config = dict(
    n_layer=10,
    d_model=96,
    n_experts=8,
    experts_per_token=1,
    d_expert=128,
    d_shared_expert=0,
    activation='swiglu',
    moe_layers=[0, 1, 2, 3, 4, 5, 6, 7, 8, 9],
    router_score='sigmoid',
    normalize_top_k=False,
    routed_scale=1.0,
    balance_loss=0.00407,
    balance_bias=False,
    scale_expert_input=True,
    init_std_router=0.0255,
    lr_router=0.000568,
    vocab_size=11380,
    norm='rmsnorm',
    norm_eps=1e-06,
    tie_embeddings='early',
    optimizer='muon_variant',
    lr=0.00232,
    beta1=0.95,
    grad_clip=2.0,
    batch_tokens=[16384, 32768, 65536],
    seq_len=512,
    train_tokens=265900000,
    steps=7957,
    dataset='wikipedia_en',
)
Below are experts of layer 3 (counted from 0) of a mixture-of-experts language model. Rows are named router (the router's row for the expert), gate (a neuron's input weights, with its number), up (a neuron's input weights, with its number) and show model dimensions 0-95. Each number is 500 + 50 x the weight over its row's rms, rounded and kept within 0 to 999. Numbers have three digits each.
Before each expert's rows: "gets" lists some tokens that make up at least twice as much of what it gets as of all text; "mostly gets" lists some tokens that are sent to it at least half of the time. This comes from a sample of Wikipedia text that the model never trained on. Tokens count by the router's weight.

# expert 2
gets: ".", "the ", "(", "'", "-", "–"
mostly gets: ",", "'", "$", "' ", ".", "_{"
router:437507486442431557612479538509468546502471596507435547469456563550579584483510563577561504577478502512464501508502520548566473508527541439440417502485411491406501394446433523466477546558405474579505514535452503536522495520500518507458490583403460515469457482391568516481513555462408474538
gate24:487457459538519574480489525486531524435450605496645480506418616547482559566536452489618479517466474500461536476567534520502564467515476543439549511531487465523410427514450489455490601452435483502534505441540605514448534504513542582520440592492477552487541616479555476526526512475569485449
up24:620522525641529589543569477501439480542512447495497442442499574517513544452520539523406426573487525505516517492493473503505490507473568496557441522516347523425425443494542498485529447524516522479530508581578494494490507499589601507497545548469528482488659501580498495470543478522470430519
gate25:413487501592408452391523435529524470433485505535489486469463525506498518464548449605479556490419500494410484550445464484499592430482406475524547452450614489463454488466495416512428423490458484431492512476457534578398479512443505526520451534533552546562458636471548490488474493516498449461
up25:501565558644497461460550478536574521512519533552491464497431435477529406492564527445444389487505465487571501485499562473431466472542523484548559523513452551466455440497494572470580534444493524473553465473449474491443473559536491467478641504514463501544548428366508557592472504417485439551
gate26:513511431484514499515607549591516444476527482411531533549494462469496613448561584497456477548483565461536466516494496522511475397501497572454531467452438541414592469501516446515540467510430458579530486537438533462498376494581537477556476511515475402531431434561575568477513580498533558429
up26:478390442501459514458528479438442451495481536480553556427539521538645533502490456512472495480536574505490516518560518493484560402491548473492460452540475470538503394483537519541596488469503492465527497515556460469553483560528547478501441351538548623469447473526362559440503456454498507412
gate27:510547496488505498596510577525592534431571492500440511498531546479482490463515488572525618521393549453527508494468511457481516503496477533551443480459488501517407461430465427421542429478511543421434512522532403597529553462547507555366522510459482514439467430556553513619451515467451567456
up27:478585509526527486524555445450571563506485493527539453487491639611467557529500513566547446439520567437443470472542452509449458566511556586574553463522538478481482533487551386476503489521409456523468531569513431564537566522498442411444525556601523499500579437501446497521605538488489485470
gate28:454464614508457504510469522493524349531512449466477565450566446466491532489465462468403505578595433462513443505488560456457506467474499568493467421491396549438485555420524512557518473423539451590492535476524491405572530531497446510527477538481555561494496507529468471510451487495630608473
up28:517505475614452514515362543441483495519536519547540474533488552444501417471490518556514565446583507452479524533420427511458507434418399449488474519492475401493438500483451527509400481503574474421486467434575466507476432488443537566417506478487432482411498563543546448443531523559489426562
gate29:460503453516487492544521538418521591583563476424465534520562484554533567452432460484522596500451532629404542491458345490532532499473447582532444551490435525499497561510491517448498467551517455519439391556499535479537461431496491533446500519544467586471468519546457548508574445539551528423
up29:458510513532514491596480486612570562598506516508459465513421468554456413419544433526430465479455467541471513520491531575474460533540576569472551558486552541530515541457517416419521496514442539479616450415517409559553487468490456514509550400543481550480461489453404470527503409542437517511
gate30:494488436515494521590512506434487419522457399532536445603447480501469545512508445472482502549528506544472483459519393524515558571415471481546443524442495510411428458489449504555453570580525583433505502510484530561568531509460522489550521358499514532522616400423502516444545554491498580459
up30:490527418451511452431420654465481528492479469450508405494501525588496472527489511443510458585563471530513416439507483525511473375518468478435498607449561557504491566496427606467455534531516460474578453474455465557597507528534491503486516413491454476510563432472478508428472552429460538525

# expert 5
gets: "and ", "to ", "of ", "the ", "a ", "in "
mostly gets: "with ", "which ", "their ", "his ", "who ", "been "
router:436582508424368563506465456550452540516471558431517484485454599561568527513541495582501508543522409541500423520478566536558486556560570453466367458511443412449485496441419495484476461607421549536455473501551471535508421498519473489454559551534538511480437455518525489423498510471545504500
gate68:553447447491476460601481573559508549540462434504508480497437534528507474510494466432501640460451412485557526411418504409565516452517521450513501438470553510504540473601545514475593502424515461519441498405549491422478526484490445449505382516476430535582468508445399544523485516557535467516
up68:491525500496516596515414425398553465474468499459547502492526451524486467524598545396436563523554523457533541511461438508448580525487493489565576423398507513556451463584409497519527510537438445479487512616414440463519503450470400586502513487411460498447467541511465552485480434495574500518
gate69:591499553426496517519538333591494469489495481565516500510487521449464455368434613495524549506488583489489560434459465557493598467411560539502503447583508463517481484580453452442470526417578445505451484454460538548563533482573502499593457525492561551513462506497476517517513505514434508491
up69:511526527485512460529580574509509512470513430395561457455534528431499556488546533534621555508505488541472469554438504494455551450509573510508472447458497566434509446484571504398431440466621488500599479495477500549514468523614533556531415577433445543478429498449539508517386568494486535543
gate70:431591478463413488453400564518433473543520506454445494549582457509563418446509479446510481440459555452536482388515409601540594559535612497509440601484596476511491469498511523521427496484557492502505579443488508504470539508487475462431504517428481441476416435433461487539501508434510472486
up70:525507502507473408519430494587588501521509504473489523443465551437481514466430567450549528562476497502528562457509546529506440447553547544521423582458489456522452419568460539590433493484569457521497546462483566490446412551417457456602386592496527448526419512520564491511462606494534465560
gate71:465501516533511492465473479505434378527427519495477511572490518433557355470563504543580504427485415519451510511563459528489449525473482542546612499455545551486510456507445517455547467532502485583368482502410556497512529432474513442430447504540419491579501507490508546488478539507601629490
up71:573458399457448527508512491506577525461603519537487539408477470457391419508511491464438457475486446443474421484538583563487553452469506469471481607463460512385497421537531467486541487473523549547472442516494561521540466532570479409601500456511582523436455378540480442504496545517522532469
gate72:530507543546465417513562613488434389469458414478575550396500474493494535441532443473470535493436546463465470554558403524410414402442538479551460456547538496496480464486513480596536554503505528452501395473433500516530516556555473464510546462452459481495461407460582499479457571440535515467
up72:469552473562476474509534452579509497409386476494509490501517344508542475433524554509405463371465527448544572598598458508505447472432478438526493476456469471453549528489500486502519501455476496507581493387477531574394490598467462415502491468477475523544561471482474566563503482508508513473
gate73:516441455523516499441506468458484420461565486445398528434419410481455439452517583454484431433494468567436426475539534431443530487477514477476544541486515485507483485520516428488525534482533505530517474554379586464446531481634461589494526422402369473565546442495485540521482470469449497513
up73:612473430441440547467533586486537554485524572503427463540522452420562511566424512438452442467442510558471541566518511406546484524497560522499581475539557512467452512460577412517488419494548429509518467515493429505451490426568535577485485499513413649541488473544484449520558444535474473534
gate74:510474499469553569545474536544496397480491517545512628503499419457506454527509519591536558521577510567437586520483546394531498454533576504505538510508475577435446488507515433509460557516476498390430610461528518428456482605529553477600468439482531512427523498472550506513532516516612520441
up74:469477500521511502549475466500589462534465465466522464452547539608505541453474568523586391474598506505548395485511519502460422492465497384586435561494481574393383497507465512487515518508469495551578545470453591452499521498538524430459507502530479561502466592463547564565459478563587481477

# expert 3
gets: "| ", "1", "2", "0", "201", "3"
mostly gets: "201", "200", "9", "198", "199", "197"
router:484482458434460504632464572510451499479472497477520520420478578559509514481517569518573491540465459537463466528561541470515473545469577470476381439459431493470557482357416568476514497538395420456482428533459451545579484527515494535506548560519636515460406462456506515505533479521486448512
gate68:505592505487479499512413453419519549432571562471505512426496483528521498489610652524472449524483507472443478529572445562487424551491528519540446496445534460456522510574569479549525553490547533449490538468513509532515545485478515377592471518489616412470566540536564502546509498638503470496
up68:493538500560496553542447508511595517563435496470509504511443562473474626494480572550441477468495537463466476447543480465536521551468523466581557474576485476512539565539457431553496492545447544353522448371483514548515588553487486524606511521506464520579546570506543469393510570445442444533
gate69:455521490551497483520484565424518444443544526528438467467509464456476432518546434546406466482454515547523594513587485586534440458489547510484523501509499553457535486516486479532530432477498450497457477482388499526530619458441438474470545520603407473599511438557605590447492523580432433570
up69:464547459497472540492488461523480459448501505482487467530495405524539489535607488465517519488420548486477486533593517606587516381509512570395532521552497570559529543527472573571472425493526578562480495462423512530401543535591418556522447453555455477508498489504506581470498468601403434500
gate70:471534444578511503565563470427479483543471598425585463430529507443443494485518470624486506597564509473469459555548511490527558510494526450527508457574505537513534490522549489486536531524338556490558411477582554535521517465426579499612456543512524515463444517476492581515547566540484550430
up70:418499476568384498456399521487484505498534426467574563562557540540480526506456540492494593559496543496504518572530449487607485561462443498599501511513455499405550540524531450452576594610452560464478446579456545517523549502474499458450521464542557486571542459488525510513531594484415515429
gate71:555461549543509459417461502537440500516495433421419472557531482462530428517388517484503499464505467530434533537528584422504479564496564493453478530494544463483465432409491488536558398551511579558579475532528535382545542459494415565467532575561413518396490436556488495449421524507492521544
up71:481574485515409475490541495458459438490480460520479410420507518478549531427452482596550460510479478509482400503520515554544415425585517368568567497486530414507552466449530483653467491587447428477554564461457448554435470510533477450486562501539499458496425493518518478480522541555482453566
gate72:430513473575490404494520512562539450523577541449467535505559506420546535550468431570418512461557577417547452503476456455504544474477505522484493486487485417544390470607493494519528569506393510496498470511442419542558485385481431539481461504450540549552580500511504531475638478559504547535
up72:492474469492503529467415478567577436512451513605550435517569554585429473507485533442540458493498506567517493414455544526439567557505489473476496511443555635483493489479570487498568474504558564484472460493539541479469497616435496593535516521537416453412515401573476450503429403469460506460
gate73:521478446555503439444569442582491495496446472523521533494538531464527542541520535516534470366401471482448550582495453601496489467567582466525438466457475510435510516517434497553566456366434495540442488563339513485484465493505479504413521518512511474512570561479489538581446559453530432501
up73:495494460445378439519497423462566463426541595418545508523474472503504534528485505544498533491568583450385524440480590458562490523484450519426510491549479589502489530577563603527491498565551590482443448506511535517439562570538502427456463454430509547547519565545505375520546516510478496508
gate74:517556458474414525447463440513470589609461454487462519600492472513540514502600513569480519478588531514533564458534450495594508453507531417534532504435461492466507433525453552440483542566487432492535474489477461555388513571508523620464488374555533537478442485579484545543444466500418541512
up74:541505545509524463488497540417629468565513502467570500511527418600507483492474491579518486429503500574547467537541424462568570490463573416468427487504416491469521531455542487526448496544424429453576474603534475540553467589440528547443494426507522410472440413517518517465401487451449520476

# expert 0
gets: "\n", "- ", "\n\n", "| ", ". ", ": "
mostly gets: "\n", "\n\n", "===", "====", "=== ", "=="
router:516540493445421592517424561578458490457399523491477447410482527540519552484561564492537524557505453593496455569502561566453487478465493422390445442559501503461521430432391536461477511552574472542539396466487473526519489506459387507510519509506506470440419530418495489446443501533504416488
gate44:507414496534475511532568532413420420397532541500529486485437412491517488574544420500477533499505550423424491585579510420381415530418554515552504505460514499478431547523502439518485448529496544485473486490594501506504565392469504404483475405500447503474493483564466455495421476485581482543
up44:483515425476546507456483527553592514443492378452478505536572439529518551458405412574495443541474428540507467572545555479496464479516423471546462480474530450549492589450545544477441627548465549506443482504513433447434513534508632512587438590510543458502497528505456543453546462463472523443
gate45:575549575493505565537531562478433494593426450450486433498515472481579433514553579487553421520542539520473588403425506493412470530586525487531425542488478480503510431422439580564428533549513564574474555471467398465510464519453491477511494504544545438531567523564447559454432558458481511493
up45:440491497461504484605436461567486536551447613481516474449493481479443517461480424574440382542470536483449446504519482487455490404497497427526550527546494556433474530554569480476589447547504494556446618463500489493472509468515494504522390402513471555410472420459553516437609504541497486554
gate46:480535492499526523442413542474532426497542474391379546568429415451506508518510486485516458495530476524441516554484575536488420499512476496565492482494532571417525418427523523513479491470621501522507486482464620471458597476459478561466507616474426546465550570537479479557546589533451442566
up46:415476513582557455604454447524547534529504503544552468453386542550432513473459544494495489539492501560527500473473481515471506553504611518555507523564565431451531574522457527500550505521497531473394564552448511586509529503550554552485537372556557536526342590454499499506510411491520494494
gate47:528452478488509455541500605567452587524562507464421548501532520572377603507403489552491567519556395480494522459519530500501431439463396471473486527487460474478449555506532486509398453479602460469557525501432479554576524496454530470480526435507580534409585495524392520482487529524521519503
up47:460483352512494462460507520451588543509442502622513527497456484602545465529429559505519610525580497494542527562493466598495598460452477567515448473470512516536447453452520499461474460549477475498578422546483497487422520519359513489483504429505599550531497465489425527515495481452522590485
gate48:463533472588444531522480616463572512503399633473579497459524527563454545522489476431556450459531488563537606499462534462514430454431604582511508447542542581491436455514486472464556502575445494505435478439515524487461416509539476480490589515423611541512506498522514533531499433525486529544
up48:433559523478455481492504545587521536502528497550465548458523449565474533508504594491488503507496446547457453510456550484512565521561528540499484576506530509489575561403408510535513496529568558483424464433554588587577374551550391499411422443607518492550476498512503504433441461483591476524
gate49:514492486501546450544467497470509519493451578369506420519421526437540484498601551485555580542489399510609425524547545498475477500475587495475523465466553576525493447589564497494476443518441455550469517480474468589533426442525515547591518499425496566518462504599468548509473473586533601466
up49:366603491489438549555466452554460505482411442472533483503514521548429441450508414522513522560514578426526505506490442550536501603514555488499512491441481478403503456491581537525462513539418468550484456541593447429579470543481483557563564497588467525437494477504571527387455525456462530462
gate50:465545504597532567566592483473502548473517472511455525534439485557451448515523524523666464493503524519391543516479639531464505458467493525557553526491572485538455573436514519586545505486456553458478464563561492580422529498536512523518440473485566503539530540465609515476426494376482471516
up50:413455484480492566514488488461473515512515538471446619536442505523461413443567491546522508524437596479551489516539522543483504546556496475502556568540518464425408567514494532495539442577612489449588482501538555479424553504522483465444502507511540419542547625509599581454456390430491461494